Weights of a small mixture-of-experts language model, trained from scratch on English Wikipedia.
Size: 8 layers, width 160, vocabulary 8192, 35.9M parameters.
Training: a variant of Muon for the experts, 456M tokens, 3476 steps.
Below are experts of layer 3 (counted from 0) of a mixture-of-experts language model. Rows are named router (the router's row for the expert), gate (a neuron's input weights, with its number), up (a neuron's input weights, with its number), down (a neuron's output weights, with its number) and show model dimensions 0-159. Each number is 128 + 32 x the weight over its row's rms, rounded and kept within 0 to 255.
Before each expert's rows: a language model's description of what the expert responds to. This comes from a sample of Wikipedia text that the model never trained on.

# expert 10
It responds to: Short mid-word pieces in foreign names and transliterations, such as ir in Geir and Deir, ing, ad, zh, plus Cyrillic and Arabic letters.
router [147 159 141 138 110 105 144 116 115 114 112 160 149 122  91 136 129 123 156 104  91  91 143 194 131 121  95 134 117 179 128  93 136 138 132 151 167 135 159 124 172 105 147  81 107 144 182 142 122 178 127  78 106 108 153 104  87  93 161  65 119 104  89  86 187 113 140 128 156 173  80 151 119 111 140  97  86 154 137  83 132 124  87  52 113  73  63 147 150 180 133  99 164 154 126 146 170 154 167  79 122 134 154 146 102 154 103 114 121  87 158  84 121 104 154 143 184  81 136 129 107 105 146 141 129 146  48 109 158 199  79 156  96 101  98 149 110 138  90 102 187 129 223  92  99 139 196 140 120 147 125 184 135  70 121 112 138 121 115  64]
gate2 [125 130  96 197 124 133 106 112  97 112 157 114 114  99  96 110 106 159  79 111 173  82  88 179  60 161 173 154 210  47  96 190 118 146 151 108  91  74  72 128 153  94 105 119 102 132 137 122  76 132 119  99 144 137 126  74 139 121 169 140 116 104 164 136 180 166 135 143 116 138 130 161 161 190 129 125 137  94 155 156  74 154 153  82 152 111 151  67 142 122 128  98 113 164 112 115 120 133 120 177 132 157 113  99 166 155 158 123 122 166 141 156  73 201 142 178 131 103 104  75 165 109 131 136 102 101 132 159 137 136 148  97 131 182 115  91 147  75 162  95 152 192  87 111 115 185 124 111 133 123 109 150  96 138 138 197 132  97 128  64]
up2 [155 105 123  85  81 132 117  83 142 154 136 140  93 133  79 130 155 110 131 117 126 151  99 127 144  80 148 121 164 159  66  84 114 106 165  82  94  97 159 149  99 158  44 150 118 185 163 137 167 126 217 126 103 156 103  94 158 147 108  96 164 151 158 116 144  74 147 166  95  65 145  54 170 111 129  94 131  71 159 152 132 174 108 214 134  87  56 166  86 183 119  76 122 158 109 133 114 183  60  95 175  96 132 150 130 130 160 107 160 107  91 146  75 115 139 132 106 145 136 116 117  90 164  90  87 149 127 109  93 107 111 145 154 136 116 139  96 142 120  95 135 150 113 136 128 102  77 119 155 104 112 142 105 128 125 130 177 139  81 175]
down2 [130 139 102 130 113 138 139 120  80  68 137  83 118 117  95 121 143 169 147 152 114 137 155 128 163 115 124 130 147 138 152 123 170 178 140  78 160 166 102 178 135 171 102  70 111 161 162 146 173 223  54  96 135 124 139 107 133 100  93 171  79 178  71 134 141 133 122 145 181 165  97 166 173 166 132  99 141 157  92 114 151 180 164 110 111  36 176  96 146 135  82 123 130 102 151 150 140 123 172 123 147  97 146  89 198 125 165 157 136  93 127  77 106 113 112  68  89 121  91 141 102  64 103 152 162 115 136 127 141 137 158 124 162 115 175 148 132  65 109 130 134 129 130 195 142 137 141 120 129 166 212 100 160 154 150 172 118 129 144 112]

# expert 5
It responds to: Nouns such as head, back, role, view, list, campaign after the, a or his, often followed by of or a suffix.
router [147 162 128 145 136 126 101 127 136 107 154 140  66 104 116 125 139 166 157 160  75 105 170 166 222 105 118 184 169 112 189 118  77 107 120 131  94 136 143 135 154 121 139  96  97 172 124 150 118 155  88 147  86  26 120 163  97 106 117 118  46  90 123 129  84 148 115 120 132  96 112 175 116  97 113 101 138 134 134 142 140 136 108 170  86 102  93  88 106 136 205 116 148 120  95 169 120 202 149 148 157 110 100 113 136 167 174  87 166 135 182  92 110 110 154 164 104 126 117 145 123  84 109 161 113 147 136 155 181 132 147 155 108 126 157 130 112 172 132  94 113 113 139 159 155 170  85 153  42 131  87  53 157 125 172 161  91  91 132 117]
gate3 [144 103 168 162  64 109  87 124 104 127 134 113 171 122 158 142  62 161 154 159 100 163 219 135 134  92 158  88  54 126  76 122  81 106 141  98 106 108  91 121 103 132 134 171 129 130  91 152 105 142 171 137 120 134 128 116  72  93 122 152  99 182  55 100 140  75 101  90 149 141 109 124 114 178  84 131 182 106 131 110 110 133 169 106 184 175 121  99 140 154 139 116 145 128  41 187 146 129 126  86 131 138 123 126 114 117 145 141  81 130 159 181 124  68 128 144 193 144  68  80  93 153 103 176 116 134 109 156 144 119 104 124  91 114 139 151 123  80 138  82 118 133 105  80 130 134  76  93 100 149 113  70 135 159  93 160 141 134 136  60]
up3 [151 180 137 156 131  66  76  91 177 139 160 156 127 101 107 185 125 134 159 136 111 126  83 133 154  90 103 100 163 135  92 142 142 152 119 138 159 112  55 179 135  63 147 181  99 127 168 112 184 101 179 123 155 116 104 100 114 160 102 127 124 126 150 116 132  58 153 118  87 141  54 125  86 128  60 145 161 126 135 162 184 153  98 171 157 137 132 115  80 134 128  89 138 106 103 146 101 140  91 136 173 118 118 115 190  54 102 139 131 128 123 116 115 113  86  98 127 129  59 121 133  86 153 148 145 143 113 121 209 186 178 111 121 146 122 171 174 162 117  87 128 163 105 117 178 168 185  77 155 117 157 136  85 122 172 127 126  78 101 126]
down3 [127  83 163 102  69 112 148 113 121 172 115 104  66 166 124  90  77 132 107 156 111 172 121  97 120 156  81 114 126 100 114 166 127 184 167 120 132 150 122  68 106 155  91 109  97  97 112 171 129  81 137  48  97  98 113 133 168 107 131 135 114 100 126 140 132 166 113 108 194 139 115  87  97 156 136 154 114 114 138 132  71 156 120 130 130 189 115 107 153  88 130 176 145 163 114 155 151 112 212 128 205 123 129 209  69 108 131 151 126 183 140 119 166 154 138 161 138  95  64  94 134  74 113 161 139 129 124  59 110 153 148 179  88 147 106 130  98 106  81  98  99  94 156 119 178 169 165 140 119 154 150 183 130 144 116  88  93 176 139 119]

# expert 21
It responds to: Pipes opening table rows in award and results tables, plus the, of, for before institution or award names like Royal, Arts, Education.
router [ 98 145 117 108  98  86 141 160  67  57 117  73 169 149  72 140  86  97 158  62 143  86 108  76 102 144 169 117 147 103  81 135  95 121 124 159 139 129  73  79 138 117 106 149 131  60 136 192 168 164 130  80  89  75 100 146 133 117  77 191 145 103 153 140 146 183 126 121 152 136 163 144 103 109 147 118 137  68  95  89  98 158 149 123 124 105 132 156 137  99 143 157 136 159 131 110  57 140  78 114 101  84 148 139 130 129 134 135  96 161  78 148 118 113 111  83 134 161 159  92  80 179 165 134 112  89 117 165 121 161 134 121  99 174 115 139 112 174  54 179 149  98 107  92  75 129 120 129 160 109 154 137 110  77  85 114 100 158  72 110]
gate4 [136  86 149 135 181  96 140  88 107 147 147 147 176 128  96 103 183 119 151 102 117 133 128 126 107 108 169 137  87 135  67 182 151  71 107 114 127 104 151 132 119 167 126  82 161  83 112 110  91 181 159 141 104 138 165  99 120 138 137 145  63 100 157 106 161  93  85 130 130 132 151 148 153 160 156 119  80  88 152 149  83 153 144 131 100  94 109 126 156 143  97  96 104  99 201 163  89 105  94 131 171  98  91 105 125 166 145 128 153 190 121 124 153 184 142 128 169 144  87 127 132 130 128 132  66 104 157 118 146 113 170 123 121 144 215  67 164 148 137 113 186 122 169 130 154 111 185  37 182  82 120 104  52 161 169 119 115  85 145  94]
up4 [187 143  90 174 107 182 144  86 162  64  98 131  93 157  85 148 130 147 117 107 155 160 160 154 178 164  92 145 156 174 132 131 114 125 146  92 122  96  78 107  98 116 126 171 149 113  90 137  94  85 100 155  76 162 144  95  83 162 148  78 126 138 129 218 117 160  98 171  99  46  94  98  86 157 116 166 165 162 175 157 139  71 127 123 163 159 139 133 103 106 166 145 103 119 156 104  99 166 126 102 145 105 148 133 171  94 103  80  94 173 132 102 102  74 127  92 152 121 154 123 128  73 169 186 174  71 110 112 117 134 102 142  86 131  77 154 158 136 161 178 101 126  95 189 134 173 128 100 112 154 117 140 144  93 105  86 116 141 125 148]
down4 [ 87 145 125  97 116  72 149  91 153 104 121 108 147  88 136 104 106 186 120 122 146 170 203  88 197 140 118 140  83 138 122 160 160 127 114 175 196  79 146 121 146  93 116  99 134  94 126 191 136 122 162 127 125 124 139 110  96 143  99 117  70 111 108 152 151 112  53  83  95 101 174 116 118 128 103 126 121 177 144  99 100 159 130 157 156  83 129 149 173  86  98 120 117  73 152 129 173 137 149 107  78 116 134  75 154 103 146  75 128 155 156  98  88 108 143 184 152  91 180  76 164 151 111 126 128 100 150  84 139 101 119 172 185  69 157 136 138 139 112 163  93 109 148 140 194 206 144 124 108 101 172 180 113 177  92  79 163 129 151 133]

# expert 19
It responds to: Beginnings and middle pieces of names of people and places, such as New, Green, Brad, Charl, T-old-o, R-ivers-ide.
router [156 113 180 119  74  74 141 157  97 147 134 115  84 139 120  80 148  86 123 145 136 138  71 178 100 104 161 112  92  92 144 117 198 121  77 175 164 109 123 145  86 128 126 134 121 142 139 150 119 114 129 137 104 140 143 104 151 149  90 142 125  96 139  88 103 139 142 172  85 163 127 137 153 171  91  55 160 122 150 102 109 112 171 148  89 174 131  94 114 147  62 158 202 147 168 155  34 106  77 146 124  91  80 190 148 173 100 201 190 123 135 183 149 166 126 116 165 137  98 122 138 133 102 126  38 119 118 131 140 163 125 126 152 145  82 139 107 139 185 105 148  75 115 121 140 135 101  92 149 119 115 158 150  97 180  92 116  88 141 112]
gate20 [ 98 195  82 145 179 149 139 179 126 125 115 101  84 121 149 164 113 222 136 134 193 181  91 122 124 108 172 113 211 157 113 133 139 153 154 145 138 155 115 210 160 177 160 142  64 100 168 167 100 111 144 163 104 146 116  77 156 129 159  90 174 146 113 185 187 151 163 142 115 203 143 148 130 150 143 153  82 113 123 133 141 100 113  62 161 152 113 130 174 112 117 168 117  87 169 137 116 122 124 108 139  93 173 147 150  84 116  93 113 173 134 154 162 122 144 147 152 150  92 183 140  98 112 148 124 122 173 113 107 159 149 153 114 198 146 142 151 147 196 104  96 121 109 147 101 153 128 110 144 135  81 171  79 132 137 116 139 106 133  84]
up20 [ 91 149 117 137  98 105 144  83 101  75 139 155 144 146 134 170 114 157 127 128 110  79 164 117 130 134 135 132 132  95  89 108 116 114 165 122  93 121  88 167 101 178 108 207  68 103  75 112 111 143 180  83 200  99  86  83 113 128 119 105 179 156 153 118 147 157 133  76 130  88 104 126 103 193 179  98 140 124  83  98 113 171 162 132 129 138 163 109 134 129  97 119 146 149 130  84 125 118 132 174 139 130 113  49 135 134  92 188 196 123 111 149 114  68 119 104 121 142 155  88 139 181  90 145 129 161 152  84 104  96 167 109 132  75  93 115 138 155 160 169 112 198 128 133 146 109 149 130  95  76 128 167 180  65 152 183 158 175 157  80]
down20 [113 100 164 137  97 151 102 109  93 151 138  78 162  90 190 129 189  80 117 140 126 150 125 158 192 130 148 170 127  95  86 153 155  84 130 141 114 183 123 117 164 120 131 122 161 162 155 175 168 134  82 190 141 157 156 164 157 131 114  86 105 166 126 160 147 152  59 170 108 155 133 103  88 121 147 138 152 122 109 157 106 162 138  86 128 142 121 150 171 152 119 177 140 120 153 103 104 123 129 171 132 229  95 221 135 132 196 147 112 108 148 164 173 155 131  77 123 185  79 156 109 140 160 111 108 100 174 109  51  97 102 162 174 160 102 151 184 120 144 132  64  97  92 129 166 138 118 106 150 132 131 107  90 105 145 132 140 111  85 130]

# expert 23
It responds to: The particle no in romanized Japanese titles, No./All, and short syllables in Japanese, Slavic and Indian names, such as Yoshit-aka, Kr-ish-nakumar.
router [116 146 180  78 116  91 151 129 141 161 102 105 120 148  93 110  84 108 141 146 171 111 119 108  85 103  93 121  88 102 169 152 135 124 128  80  68  51 122 140 123 161 124 115 108 117  87 167 172 168 175  99 132 140  97 192 130 110 148 140 152 126 128 152 146  93 100 107 143 125 176 159 170 177  91 120 124 143 137 145  91 150 190 101 143 145 127 126 155 152 111  78 156 137 107 121 129 123 101 146 121  92  91 161 154 122 138 106 100 141 124 121 154 155 124 153 136 144 165 100  92 163  63 189  38 132 118 127 158 117 203 129 172 155 176 155  79 148 109 130 164  90 123  28 178 185 176 130 163  82 145 179 106 143 163 187 127 168 117  81]
gate0 [168 116 138 116  94  96 163 139 116  91 106  69  94 126 168  86  68 150 121 132  63 135 202 107 148 129  71 107 155  64 144 135 135  69  76 151 173 121 115 107 153 148  80  99 146 105 147 113 147 128 114 111  76 134 168 152 115 154 138 140  81  75  91 145  88  93 125 137 155 136 105 120 142 119 112 155 119  81 157  94 104  51 133 128  86  73 139 197 194 143  75 102 100 140  83 146 108 112  99 162  85  62 118  92 103  99 110 184 166 161 130 124 121 137 136 184 131 135 153 125 151 145 148  97 113  87 166 121 112 111 137 139 220  97 128 141 140  59 173 137  73 155 138 183 133 133  81 116 145 153 135 110 139 116  89 101 156 142 135 136]
up0 [138 134 117 112 165 172  99 141 116 112 105 133 129  81 106 120 113  70 156 148  98 112  71 100 136 106 122 127 140  90 111 113 157 110 193 114 129  97 185  83 176  88 132  53 107 137 193 184 113 162 152 191 144 162  80  90 157 134 112 141 153 179 152 100 114  95 127 144 116  91 170 103 130 161 113 161 156 161  83 135 112 123 125  92 142  74 128 114 115 153 130  83 158  61 129 111 144  95 115  79 159 174 128 109  82 100 101 137 125  48 122 142 126  74 105 111  99  88  70 123 127 121 114 159 131 184 124  88 107 130 122  79  70 151 157 170 166 164 174 120  91 135  69  81 111  71 143 153 105 113 129 146 121 140  65 136 205 114 100 125]
down0 [150  80  79 147 213 101 177 150 126 105 117 152 101 108 109 140  89 144 146  92 117  95 106  60 121 101 168 136 142 138 163 130 127  57 144 115 150 157 156 119 104 135  56 103 165 162 109  83 141 103 145 132 147 115 163 146 116 194 149 180 155 125 146 186  83 110 117 131 118 153  92  98 152 128 180 116 140  71 139 115 120 115 108 152 102  75 169 130 145 161 106  64 107 166 129 116  87  85  93  97 125 143 110  74 175 129  83  84 132 109  93 135 132 160  84 175 106 137 178 126  96 137 133  97 154  73 113 171  79 106  83 131 136 135 127  75 175 137 189 173 123 182 148 124 142 154 145  89 109 110 152  58  92 177  85 127 122 164 149  92]